Experts of a small language model.
Size: 12 layers, 67.6M parameters.
Experts: 96 experts in each of 11 layers, 128 squared ReLU neurons an expert, 2 picks a token, a sigmoid router, a shared expert of 128 neurons.
Training: a variant of Adam for the experts, 671M tokens, 8867 steps.
Below are experts of layer 4 (counted from 0) of a mixture-of-experts language model. Rows are named router (the router's row for the expert), up (a neuron's input weights, with its number) and show model dimensions 0-223. Each number is 128 + 24 x the weight over its row's rms, rounded and kept within 0 to 255. Numbers have three digits each.
After each expert's rows: a language model's description of what the expert responds to. This comes from a sample of Wikipedia text that the model never trained on.

# expert 0
router:158100123129100146106119131118200124097128124121138126132122109145134087131132149111140082160115106160127122124114088112164163089150172106145111097157096082162116111102156116117090138094155142092134140155166069113147095135100188081112115115126098109154172141131168133137148141145114129166115110119166112160173123169144172101157145110138160109095105114135146138152138156111170160127110135102153172135141105156112197143133113119123103138102101104138127136089145155143107130156118121097084119110152112120189140106126106144148143099106147141153109131154096113145154117140164113154122138133145122113115122157122142115137122147134113129144115104118087149096121121167153136119125
up0:139097131071148108128148125145122127158136146165133165106128112150142146148166149096109148113128119138131131096076101162123168093133174110164138106160139111162100139144119103077089113116142145139152090140118121120142141139125180106117135103113144105111135158111140113110122133132126107115096142098135146148144082126109094086129169111108136100110103111176143147122142122124148119109142106091117168152138093114121165124136107123172193118155127078122089144144163105137173157139130115126120125101133094118158151149145135113092161105136173124133124161160099176167168111123122106160133120128107150127107132174119121134190133096140097110132118092147094112136120152175127103171113
up1:128164103149134098130111090088141141151119125152128102143109109143110155087176096121175125147108069139076103118099134086149144111137133115107120125141143119130113155132143125075122120103150138110115079129129119153155112121142121130133116099117165125088125066122189141105100129099132151153128142112150131157104106073158116123155129125184132149094133147106129134120120147156155131157098111100118127121143140174132141128130139094123147135152155142128084146163109145095178168170135175125141153134114088125145170115110109180141145140164134143109150105121095117149131127149150133118111134148113120112129130117127158104131169209145089132083130108114133112146095143165099147149144
up2:174113089140122162114100120108131132125093144128098084081152185148134154145158160157135145134115080095135128153134154113166120127140132131139111104094177124144101084102135129140107152124166161096119065149115106123172103157138110118114174117109133085097166128168122082115084122153123117166162122116150155156113078101136108126111124151180130094143148125113145151127165167127085073145108128141149160159110099102153117132118097098125130153098104106096125097124128143130103102147097084107135123120152119106133121143135133125168127102120185125145139148125129145146116139125117129123122131152147159136145149113139083115150124147139135134091122122115099127087143109115140181121158
up3:118138135118146159074111078141119127138118158125155137123095108169163131122129138069133133111112118165126110137111138136139149119118098126129147081093129127160108110138144057114103118127108149108104118165124101107105118127092155093104120161140113119156148118149200139121131133153134123155133141156118157144124123119123134122136145133130194152114133120149172147126157161174136133121143144123091197133149115120146125140104114113143146146154142111131120061148116156156132168122113135099122111107148120120147177124125104107155132130129146153136174115122080155142143153111109129163117158196151170140136103154142142172102157130092113172164131106160134155093124125188134136141150
up4:134126132112101128146129131106101104126129141105119120091095102131156132118142084125144129142136100140108086118144104155158136125123142119154075116131167090177091090139108137074095141140140146138137096143130127120092155141131181111119152189123127124111165158142139134120124110146112135127081092108122115219127114109168140110139181117104151095101087126143147165140173130114118126117156108121121158168140076138167116106128122157148094172114150156112128139144130099144134163157157147138193132121137127101135119148158118145111151143133143169081129129113122124148131078117159159122093130125101117087109129118130106102121123103136166116154135143117099111163145154167143111157144
up5:153153142154138126115140091117093156136132156136142124133109108125140159148156117088108131099078127137086125081150099135135177120157150147106070091107139136161147089073139117116137156146145151176088095150125121120123127144116153103099132133155143128109140130150180135127147102169120146145136119131152140143118092106136178144119145165137178108110115143119172177132161139143108142132106150127093170123117125147139147134132150132122132168141124120092131130136122091120111159132135151135166132081130107110156148106130129185138095154120146157110081153147095195140162129122121118172104159138126161156136099141143134152105171135118127133113097099118123143093133186118135101171153
Table cell separators. Spaces opening cells after pipes in wiki tables, and colons inside race or swim times, such as 4:11:54 or 1:34.06.

# expert 50
router:079128161127147123143148140116190134151102105150165096130116110153122103144127123073125090086120096154134108139163100129105175100123143160147125097116121118134147093141144126080070126097148134103144114141089103150097075164089158101098135154103092126117155111125156143155146100130108175168148133126154091168148096154104150156139156116173140109088095113150136123130132141113132122139092126118127131101161115138158132160124121146127123144150100114122106135118130076135139108133135129117127120103171113062157135095119141103136103162139174104153140130159099135162128116133126126133176156210153134112127122141139147105125151149075112141146144132121108121121144135122135131136144
up0:110137163106110141099106120179077146143105151157142129108175138111123125106116152066125100131113172152149136104101139144132159121122132116159145144099129165157119138115134145128105148128142172137112136161118079122117123136130139119128127165091138141109129070107167092101139114154160099100070097123102133136105108127103171094159110132146143152126096158147114107107157151152137153126099150091112130101169126130166144132112147137160135126126103053104138120116162158064148123103070124120128131107121131141144155122172110131115150149132144113118120111145107107083135085152164108138087108110105125072130151132119098146097147135182139132125117120116137146155110136145159156132141
up1:124141132127126123126148095162152146144087152134113106094120104141138189129134107097124106130097170137128125126136107155118157106131148121135155145156117125115128150109131140144117194129113155094117110149120105131099144127094131136158132102112124136103114098127136120133137076124135093143126116137140131154147068130134134065186088129130138071116085154143196123124122138115149126114097147160121141166174195087140128149098072109148147139104095115105107153117155131139121132082101107119141124111102134125128125109140142148104145119120111143148096133075127129152137061141097109107091141165126145123156149135115086104150128134069124137145160128110142134111147128110150075159162
up2:180149128138084096094118131160122104128119107114120103113141146090113118117125097119123076144143116097136139137120142117113161093184104162088091114142076107163134108121143129141145141110108133092135172115114089141110138167150125138090077200105106176146146131124132131100122115128176126142095124121136139161120127145157118115087138104133133117096093162130166149151159118126123114146083168107162102131107148156147131113127123111128171108114107103112112134086091121142094118125141123146120076130173141078108138128091113113140127106114114118148123138115101171130112141109104091125135117162089131112172110177137166137116135118139137109143152130160168134113180106166103111141140
up3:109145103119149131119184085124176151169162161123154118160130100163138111129133111155097094103126105138106114104113116149135106131138117125120126109108111145122097157042155130126159156147118132105107129150138103079134097150121125140137111124137200146142094126179147087138105092135151154162104125112113162205131168086122183113126117131110135110116139152171157146119115134062147145127145150106089101119118125102115178151137121093153135135143090102156136117085145143133111145104116096111142141102160156104135121137123137113109125142145109112158127095117129094147156112142092141119113118126095157121113112154133123144105154123108082142118157105103136162113136135134104150131107
up4:156119153107126127107163111120145135109101131175119113152103154167106122150140153115113136104124119115127092158108138093155164148160107146146119142103117126109111092110105106129133126089118150089139131161121042121123092124130171121138134116123127125108155111131143141149101117121144143142113144116095109116133125113103129121119114099186133133117144140092156139111171156122068094103113162115165133131126161188111144158144132123110126165050132131091114103134142152118180169143139135077161129123154087090128138145134078127129153168150093116146115126158107164113105091193137132117145123130199125154123121143142153144120136145136151128093131131159136100142110107120114149152144
up5:125130131159131141132107126196147128112171128126163129151151120105149087150114131128120141161135087128120113112128154174126120135143132127136172147150076166174099153141144132120092132141131178182161117114161140090155095123115165108131152170136183131115155119111149101110140097125090128117150124149135138136141106117106127157130137120102153098143094098143129129104122118115143139116152177146149142127159055123151075156111133109080143126114132068103150102115165138130131109112099113098170132139141122169115145096119114103166182124155148104114122150153143181165101125117134139136119109100119140093130080165126143123111128108105131159158120110096145114105102109123108130163138
Quantifiers and numbers. Quantity words and small numbers before nouns or than, e.g. two, three, many, most, all, only, more.

# expert 14
router:142128133143137118052123120134150150136113122122185128107117139164133123139150156147133103158111115178088110093117115134157155109177148136155116111114109118141102071102159123132086152144156123101105129133199111111116105106106147113089136123158102119173152144147169150127108118148122120135121116086115124157126093152126154109116161137125197146081135122156163159123116149132194157128141120130129187108130105129098164143130091125122142133112084087131144118135106116141144150117125151124097084114143118099143197086126122129109155135121134146132133102148085136155141110124130084149126149122160130115135078139104126156119128132121111101149094101102130148098128131154151119127168
up0:162108128108126126140130160147118159143125129105147121150146100119172129103104113126105158092126123121118160109109119108181117125146123108150121111166100099161108131142153090095088097114147150127111162157176125128117090099074141127136114148167133100106180092097133171137168161125139101116167109145137183138119076151142117123134123134106135089162069122127136122119160118116136134161109134132117161092120143147156107126114181135123120139136136071132065152131150169146106101127143161155146125119119155186134138086119097131159140122142144125083139109109121128107152113134162065129142146156154111108142136095140107124137119144127102127145103116094134104171155120138144119169161
up1:130138101132128109144175149120130154116120164097132138121138130123169119089101132128144104082105122119068175128104144136164166111120113141132131115146141122143138091084101130127105135108105135146141147132125128171116116111114099074114148148132136138142151136094125179129130132119147115126188095118155104147106094128136115107145161121140087082145132149165133118129088130105116128122113114167118159153141091113139133115081159139106161183151115130098102137143130129125144101121147158128102094143133064108167165116142088110141152096134146083113119140149161149076151172131144103170110117186117169119148131125135115115129091174117128113105139073124126129138129170167124172128147
up2:075117100135135189151174117161159115143144123138112128165166157144122159141135149124143136155119120145153134122100123144122159122178135105156135099120140151144128123090141144108101192120141114092173135125140134171133135106137176130119163126128097115120140171141120107107132115104125167179162163145136134139157144107154134141140111175153135108135130165163153128097146167133131114113122124118149105176123099113110134154163113090161114157139067137124154109111132125156116116163141132092129135087156115177125154136117060106129105112138110111121115121113104110141122119130128151085115120126133109138115098166112108119104132123070082113138121134115129143134180191123189137135114
up3:143156167145079121118095144155119091121141104131127158144100125096120101081163122103124127098139106169132129117150101127083153115120092142105090090131096124114153104174129105161193160072178151090165131122152138093121145117144127127122083130195088152114134139150112152136092128161130118160085153156120099158113128158088162076129181140144126088122135101138102117108157137149158134154140153111124156124117089121147141111131076158111122157121146135153088113100166107119136103120147139111140126131151145094122150101101118126117126112138104114103138117125163149096094146112144098116105127130112124168113138114123130120137110146121116137184148142125142122110128123147149166157160
up4:108146079148128149135120164097138143120093111136146133147113127134137115135149141122115141127147140150127149118129129124176108132124160096125150127177141109091125152097110141144118103125166148141144145116088114122096144130125182145113125154137170170106104131112139136179153099149137128133067154123112112176146100121152124152080152104134176107091118096149096171108135118115110148115108134144145103128147144101111143119126185099115125100131111082157137103029121126115119107135162092134101123116130104132147074059132138142158115092135109139119130101110142147163159127081153133115152160128110151105079136112143096150135113146115122116141117105097128133093124130152135154179107
up5:103150114169087122133166141117137146099136136131164156083063138100152113066134178091135141151124109121113137155100141153169088160173152149140130111139145115162106094122152161109109169117163141147119157140100123130165106117112136108111188133115131133099147139151127144138152140117142148169143103126147116128158168078156136141119160101136147142129164109116150163081149124153075126114147098119171140107132117079113136148151135139168087163127119130147166148119153122125133126106131116086118104137135108142138127057099104121153187137152133122118132118142136142154099119106130128129101182152161120193113107138112150155127115120112135115110118119119113149129146103137154134122121
Name-initial capitals. Capitalised first pieces of non-English names, mostly Chinese and other Asian ones, in tables and lists, e.g. Han, Xu, Salavat, Gudfred.

# expert 27
router:159132108132132164119145096094170126111075163143157135111163108142152093119146112096125104117100118134141093120116121130165133102149169157137118143146134116182108128082159075102073121142166144132131130162178075120141135131123188123096123158122143098160122128130174150132169141140130147121115098148151116162130134142122153128120151142155166120096112161140149153147154125084152169112118140109158138126149123190127169139132108143138123136129104110111126098106174120116117141143125094120127115091168132100219121118159109142137103120122127135158118078156125134143131133130130119137148133078151162126124118180142169160130135143092118148139106140116121126104111128172137129125119
up0:115144129130138129132145173125128136110138131105133129162149128141187134146141105098150120111111088140115080161080137109102110142145088144146135129110095098112142137112106197148133098163072133119146139121134083143144119130113122105157175126140154102141112150141131123119102127120106082130158090165115149125074128119081110165099150113117140173147124109148122116146137114129104176115140137125168114113142114184107151144131080100160131161143108136124168087136124122129161107140116122063114146102144114124136139095083132093134177096113134154158137100102101122143112142104131171130106126129195125106118117107146125093128164108108091087129116101146135142133105140152128078141137
up1:129111132144166113133139118145151094126068150113115127121155145138086095129142140111123097119098113105110118109131139168147112119171150113084131133116122077117151129106125071121115095124097107133143129154139101152171169144137146100146122115136133111168122118132140155147149118101089155122144157157136149149102124146148128138056146159112124113133128120159132142161146107116076109124119146128133130189129157080130139124125140128096089140145148139133135085123082139136102108132172106183141125075149112112156107125156110110161151106121152088126138108126104126100076118166128114163129167120132166129133051192141136136086154120130089116133139131135132074129116127126140114128158
up2:098119111155118137128143121120187128124132094135175153088120125144198152099137091138121113125155100154082133145115146042123136131098138113116118132113138097117135134074130142092126152146142138168127107129121111147122138127131163111114122136134139159145115145136141133118113175158142168123114146086133144127146134140154160160098204046119123131105138106149126190065143129123086116102139164137158102128132115112140141135166155088146120110129163115157136116076131069115132129127104141107122077120134106127126125118132151132146165097107176165140146148172124124128119172119131122123161119127112129103113140141131112138151130095147138133138101137109157148123100150136112105143142
up3:154143101117134121136115088173086169173098137107134094106079101141152107126155162123102152113125136106076104099080106129139125094146151151121158127130111091113123112117104130112113124117164118117142135148138134118155137150143120155133108155129129110166114110148135107108152125167119133103086114176156113107087131101134161097106132114105139135124115155144138147139154130116140154169114142104162113156138142107088147087176115157088088125105155114106112129106152133137105115143098127143127109126171101178126102128120106144150162074146106143100148122126082136138095156160145121131117159122120170125116141150101152212178143115079109150124093095164114127091142140138115147130117
up4:121145116125111098143137134129141139176070144118159090161067198145146123130146138122064143083141132114112148130146145128118115161123106128115130122143132112125112107139129106100128129159107172113130099198128107105115125095126101125122133116108083148107130162139155118116150127139140150107143112183126146110141114118170151135187134166114168128088139125115128137099091134131130110107104149125127151089135120169081088130099154140151096123152153112115125094099111115147134095157128145128148145167166143107152119140158109143149078140114083157121142115106137167086118119125165094100135120136095129126095104101135121164150147121136117153178148101126114104082143090084137125137133
up5:115133124087123182115160100178119098149134154159139102132137125163140110139133147132105092102093144112115143113105147121094127112117141079137121143155132099103140096106152086132158097130181132173135170097127150142124136147069138136135145121087134141141139105167142134099141125112118119127111089149149133117147084144126184107107144122111127135115105099129124147161098113115086158172114146154100171136073137129145075149070106111143144116127135118135113104099155126119125135072112125153170106119147169102144124156172087138150148119135075117124147135161132108169105141100128142140120164120144189092152131112127134142120127146112105165116095151127126109117125076160131127120138
Space before numbers. A bare space token, mostly before digits such as years, seasons or loan dates in sports career text, as in "in 1992–".

# expert 2
router:148134146133124122077122081082158115129124135158126132120121114130181103148173102093124125085116139169152109132097117130121162089136155154132147096118099117161127136096158115109155127141114125133155155177195078121100116116119154109117085155111088148154127133150162132122101134124109159133119153150127130157083116141110154147148138103151171099125131137101127158100115151135097158116117183133120115111122107103087131108114104121113131122118118124123074129107140133164109180097098182115065145122122125120164133150165129132136157118082140118121102133104101147152130103100133139197112147158144122154119109156112160117160148153095086140137129128111100131137117124165120142122165
up0:116134101121135145097153187130179107132063137112122105119188081167136130138107154107107137136133137147155125116135134100121076073144129095146130057137129124137111138125188143121103147125108115114139154139104127103149136119113108137139136122115160124136129097141139175122182139116125095103120142119117138119092159147174115098150113089137117132096152124175160138161120113136141102104134115142091123099111143150116119124125127115096102134152067099165122106127121122145093141085134158141109108088130151113136127145123112179115130172088108159148104144181118084094097174153141153147119140119147154162106139139158153133096119127145105135112162128127109125087130113126165103132110
up1:145160161108163125125162119133124159145145184163126140099155117130094111133107112162118100145122139165123105147139127163127131158168105172164106066137143115149143157158129128099105159126102113161114168151124104162137093114102135088115150170179123138126108190146153145117104112098135113181153144113108118114121095132128128110160148130163133131084127133142132117084153140102123140094159092140136143146156098162133108180105125123096125153133138157084144157133120139132151148157100162113141105123137139153153115151112138134142148117087122118132129113139148155119131137149142134113132104207133167154090138129102164171096140124130134154138141145152133184126145138155093158108089
up2:170106123174096135147140106112109146133146120095121138142119126132125145089161121140141142134151156175118114169135128160124126157156098167119167127136131128090095134166150089124080115142139128148105119119183120144159063129132122116107156157128120131149138124134155092142134143076149119149111157144114137138121107161110116083117167086137160161114142140142137112123199172104115184130125129164145109121130133129167141137131094125161168101133144102105138123167124142069156148176155133144130112106180143127123122090095152112132165086110168130152118102117136119140128075139135141091135121130117121126119128114111103184128142102113100139139078095120139145117092116113105116129171
up3:156102143115101141114155095141169152124135152131146070095131097141128129130135094116117109138161128124115042093122137144115123101165145115132086140115134142073104128112130134048122121129099111128163140161159092143161109145110136102106121150134142090105127118124126134077118155102104103120112088101112128127128141135140096117097109138141174151118107131104121163140120155120140111128173129125114148138131113054139149098079103128119142121090144132129091125117147155138149112113140083107108135147136130149118128135128085124132127132132189106147100142147149166125108106085126121179113122138135136156114141154084134159120096105112103194196112133133128113131117108120146117095141
up4:134136111129167148131120112159166176115152139092143118136122157154150090105144134107116134101139120122123098154098112112123174133131099172089126143132125090117148156122130089135121103144138171176152123153139103128171137145110135129147178141131142162162184125149139115157175106119135155084157131137151101117148139155141119131144169123150121143119105158127129134104142136131098149145146149127104147100131094119132136106097167106104123152143150142151093109065185119144164166164090088132171119142127083100165091147139135129141132071123113113078139155123115145163115116137102103120122127153082138116143135115111106160165143122096127111205119131140125107128137177133115134114136
up5:066167161176137140178137116142101073118143143097188083119115131150174158110126155142122096133131097169125153198123121114118129145151170119119156142122090153110132107126139138108151145104197126135128135143106129098117124113132117095085123145118109116130133105116157121114131134161083170102151082129128152130151135143168128133119125153101146107096087121129111163140091130137111157145131170135091129118119130139128113131143117140173135173160118098127084104121150153162096126102092117129114150131117160098128128105191135102130141137121152162154112138172131106119131149088129092151158108104125155115149147108100123152124124086129127137099103150101106122122107180124135126129155
Foreign-name syllables. Syllable pieces like ra, ur, la, sa, ma inside non-English names and place names, e.g. Akrabim, Balurghat, Plastiras.

# expert 22
router:140143135123110130078128070082166133106146119127178112127135111173155127149146125105123077108083111167129115141125101125144126098186156096116112122126118117174104114106127108092063152140154149109101117144113073108141123151088173115109135145131141099159156122131173116151107168154127138149087120117129150135163114141099153143164117130131185094093102145160154126138091119158139149117144091113126174101142113157153165121135109127123130165136092109122127091124123112130104115161121155124121097095134147101172144136120113124153130143104120124125140128160086150145124110139137128151149167191173129148149114131142136152147139139121133119154088093123127122093156125144153157109158
up0:105117078113150126129170106140155135063103138166149114117115151123146150121108074101132150105126091136166104133094126162086119149139111151106104152120181127139174166165111104132131145094098141136113146109124115122142150171111146136144107159130124136118152170137130131128137189142114126107125142124160139104135077117117083125144107164113134121110094155143113129178123127145091116104143125142146143114192125134113112122123112163145145142103114144173170110139102180131102113137200155116157097087128124173142146150142117125165113124119132065139115116130108113127114122128131187122110127135143119092089132123154156137095126144137112149153106126152133100096136080136160105147134
up1:128165131125089138142152119116125149103126124125136211112130104144139132150138185125110091096105129163136146132138145142133157107122149090119078138098150121114098148112148069109115104152142170135130090124113146137146116118117078122125134135112164111130100124141138113145140119070115104102102129135124147104121162152130109126132141124145092129146149164151120157122108124155161122095102116090171076136127129133180191100133125154124143188132148111140121095142117121137128155098114165158105126130116109103136109111181164126104077123152179191159113180152115115108136164133130124137124142084120125159126124122179099128144130143118109135152119135120103098138128148154090113087127
up2:141157141113129119125099084123126110100134152154161115132079120120162105110118109115114090171116124156146083148121150126087108120133151162111157147087158093141185079151147142151111118144155116119133111119105141146143105134174167140117097119170098153099127135119151132138103128140118148124111172159127115116120121167118133093170147117103175126132159170145138095155148130126142161110159144138142096086142132164140133108117107127109099101069092111121110122096144104160120126100137129098136117138103122153153144144144174105132175089083127126091152117105127110126118098151120149109116127158126163140118119124157099111168112192131167151159128114072109143114159117129084158148119
up3:148105120131130141099118151134135120140133085142144173151058127140145112149184151125127113139153106067118084135136141174127138095152136114165141141144103123141145148143163132121107109124128108128160141119137138133104166121094159143131138118122106123124073149135158127105190129120168118090122104147115083121148139124106091130173138132128184126133104136145148146106115139132130158133124121149144150130105128115121123133148154153150116132203123100148102123142137129116139106127125111153168119097144117131140118106115130130163108102157181078100136124141163121157129148151074139127123137122142185087172110117127084167086135198148132117127121090132165125162142136107155092177139
up4:110157130132135143118109099140112130095109127129101114189113107128136128124131063074157127143088123133119129097138123131151137167189119117159139160116169063138104104102133141109143141120127130105134125110122104133153118104106121115126154127108083118119163147132116105142163144099139122186118120112156144119143115143130131110103120105129119154129103198139156112107133133135123126174135091110104159090119115155122161130082095135122138156093139108066133105145163141125115129153164133164120107106118140155161097169112133166157121084118109104124154106176095139118123130127137168099139149211160134132110111131154139128110120127131152124178131127119114163110162116156174128096127
up5:162114106133125126108153164119139095128136152096146125122130127164129075128140093115077119149119138161125118085150073128143155138110119142102122091123137125059111102105133104117135133128123115126138136122143130105159099143095111121119172124140119090161114108109142133115113126100075111128110133171123130135118093167142121126138151110143138131146111104176125132150184121115111155156132128065128085139157127085106092126121070076150115157159133100154141164140154152159152114121139138099110154103139143146148144131089112134154097132118154069148127095158146098124142187167071124143113146123138115113107164145149104122128130146164161153169176093091147147135120126131146115119121
Name-initial word pieces. First piece of a split proper name or taxon, such as Cast(ro), Than(o), Pur(pura), Dan(forth), often right after the page title or in genus lists.

# expert 30
router:178131105145105145110103100089139092121149165136124154168116126141132112097148126104143117137101127147125107108127108143124157108113148087152120106137099086145136104100132120126191118086128137102136117145172079116129085098129130077103153140135116133122134145158185129135128116133091106144120099135152133151139127130119143139130134148155190156095170143149137131153099133112130132162065199107137136161160103147150152137151143107139127113110125112114143126071129145125150114114091145080082144083158132085149142144129112102139136101144134154101151151145098174160126138166139141154105131129115134153111080118148117127107188163135124166155168098128135126142120114157118128145138
up0:155069136119133124105144147102122132103155148120121146128128139161118151118076110167146112097096131131087122169155147157126133144160124169074138084103127086114130166151108106114118105091138134120139159161124133141134110156113154093131186121113182139120117116145139108107105149125119120179080131157101130133093147141123153141139125148127144112144122155111092123140127140099103130080115163119129151148101146154134151124120144118133115098108167116098094120148110188107141082090133164114123127135152165149121148126096144102098144124100123136178150092203142143124099090172135126184110169129142130104089119130128134140117161153145082113117164132152115153130109143146125129105127
up1:127148154105092116135138129118136117147126084128111157145104118153138143121148134135136118118104104127102118132105140153125139126098148172167077096109158121135157126121130175086159153099165125103149140135113111129113128126167129056138096116110110139120113118125164125151126127132156137165112110144087099100204140103092093156139146174091124089093127120122097107195149124149086116124106085085130093148149150135120171161104118123136126120091142110153110128123130141121131153106156112122080125113082117092143128136104107158146112093105095126153146145102130144162135133129091086156148130117149104125123093145127143117091146119119105084100186165101134133098119162144115160137127
up2:153162095124136131113123086146161168138104176164141126152143129124150128137156131084147155151142122121109092103092130146144113161123117110120122130120067115116155069114124128155120126099130175091092146125099133103130131107128128151129131130106139115092146099157124114178150101175123116154152095137188143113145103136110149117087158091122134116114147112172142160125126124123075165137113117113146156146114122149134127133117142128133140136102108131113120136121184135098155177154103120160082111108127087108162087126103157161151147118157143099117117099139141132134142151166134116135104134154117131132115105162146172187144145127084119079143135132066180119126099108124141157150152
up3:158118133114153091125180158123169150136109108155111163114134129134166145152137122103080131133101130128176100124114131135131129142131160103099142104128150092118112136102127109134185154121124103142117082122118123098112126102109144117113147140179098121158163183129141129119132090105091124107096119152126143129104136137133124085127166147100096095107124126165112117151170159123174193134104118130157120095103132110093119134138117131132109145151145118151134086144130136132137130072097146141105150065128118136122143125162136188145095144105156101117140105147126106159121131147131148128104126140104108144137167122157135177182176074086130158139102104101104098138111171125128120104145
up4:131120111150142111105138140133129159092134162137149075141107143129129135123102188130141126150076115126089111106096092128139141149112138130126177135088115115118131132110137080150154116091091137142163116139136101086081157136139181117119118119134125139105147133146154139171179149144141139117135116132127119135115130124093142109089119094141151150139147137121129119169098104119100117129104099104093156097125139121124115089150131091132114141107151135146141045106121145145174095106136128066131129128114094093137110112114113144131125162129093136168164117096144105151145174162076097148101164129132159098094110145167154130130137148148164138195133147129146123160147099132139157128109
up5:104103105120114162151116174080164120156150148096141127100126136150136137126151097140085130119115095135112141141144110074121145129128135110137111111141156140134081159140125158146154104114080140153143156177126105090124122109094115137142144123174122085143104132117150115131106102098111150177139078164173125118153122136125103085115097141139153132107105156173157150136105118123142139091127100081133123132160102118162197128131122139161097107146126130111111147125125117158078081101110186130113128111154162079125174157112110119120125133126154167109101132114121136179131119153090162090139135105116153100137130094132106134167119102136115149169164135131139132089153112127129140128110
Mid-word Latinate syllables. Inner syllables of long Latinate or foreign words and taxon names, such as cal in scale, cu in vacuum, pos in Apostolic.

# expert 38
router:137119149114139141105104124105172127103102147162148152106114098126141120124141121100114088128127098162124106136125074144128172101142158128148105121148103101182133089118140102107118162097144157111120146156181080133129132127107170098090135156162138108153170136141167137159162152155123158155115105105189140150137108160130154161142155116136160106111109138169144144134162141110146147121121161106118153124167110136104162108100131133111110127138077117114103132106140142117108116111106135118128120093153112079192145109126120112128139115131141113149126143154094147135167100125105110152146140114154155105090107175162149141167153162103123128133132098102122124101147126215145127137157
up2:139094088101139141083101174109108140119083162124106189133098135130134102129130108129125104136110129109143097125098105135148122162138110134137179134114152137134141172126126072159107131105094140151131127140127127091126111180118140109130121129106157135188115109125133156135112104126146157146130110172069129117167160127149123082138132130096158126094116090158121108153090161155147095101154100110128148143163120112129100112141158125096166107148108136129141122113092067137102136151116108118146116112117129099124132146147172089111134127099122108180119157142100129153122141143122084123168152139107198139171111168113116147104089142133119123127121083142146132100143143121111107168103
up3:112137125113117102127148147160152157140105093134097082117133142168174110143128126126152080109140061122163108105133099154080140152130155119112122131148109084117131094133144137123123164155147131124144154132093106128098108133102104123102147110125127134109146124145120141136174146119129156132167198118168137137108112091151129142124158094097139096123112133097126139091126064100084135108153137126093120133105100106155115160154137127138131100160110082109098134159107114129128110145117152124161117105094093119100147162084122122181126141129109154144165139142074112147126088105109125123134135154126175172098126139110121099134171094125114122177091109136134131121108086152127089111156
up4:120121118111122106102145167096140173099066135130129138139099152117125104112151155101093104179154144113113087095123138093142131146155169110119140123145150086155147138132111124145111132127134131115148137130140108137152141158127098130137083127098115093150135110142158136095151133142122124101112114168173116149146125083135122099113158126125136127099117126146190143148091099133134108142095120120129120127105168109135113144123147162136146050112128113114118080069109136147113106154127132148145088120146110112153123132151141126184125096123105081113068130164149122153117130163148094155140146145121133143185094168111111125154111167112118144119098170148088114087114100130076149112140
up5:128084128132126144100134060063145157131107176118171100106138105139145123129171126115103103130124118141137064139148109136154134110153145147070118075133104113147115084122144132141125116130128192136116121178122110138142130131106141100122143135110111131115151165159191161108136125143124097133093144202128121152138125140103136104134129082161166111094130137124136132110129132140136121114121159136141172141156116150180142092145127118138136144136119128124127094090134122123116143114122126135128119080166126114145137133144117123127126128039151098125121122135081141138139110159099121144118190159113136152142072121129126123181124135133121124145121097099123081105152127124151112128149
up6:112148133112139105143092124121117115163117136162186198133111145159143099130116124124126135178112102128100090092139116115071151137109167163122163136140114116118151120101136073124159120152154160141098141126133134120115104121063122140093144142139109139143159100138159148108167136121103177132062162166124132133126125110139109093118161176141151169082133136111145108129140137148120152130119157135093134116132140160131149125099135136121062077093154121163091113111107123114122120146113148092118152157095110091120115128127102141124111134122131174161150144142122106140148114154115137087129130142094155081138138161143121112156135187123132130109117159111145155124096175123128139099123
up7:117123135069161138126164134115111122100146123138119109133138142147148128128137124150131133119144089130130063200164107144126105126140111143177098126118138116158131099134239150101124130141088162161114151128146104136147110132150114146108124124181122084130138132126141109125128082175122130166124104127164162090106122179115194140110163113148143163135108085132148125159115125144161145140162099099144120135132071124151154158128114132128183160135086158110097104131160104118131134161160124130129119148168103090156122103151112111162077145099112143154082106130136115119119118112120159139130131123103137130128114133094111117145113136115128133132109133138145120124142109136157159138119
Space before year. Bare space tokens, mostly between a month and a year in dates, plus quantifier words like some, many, given, known.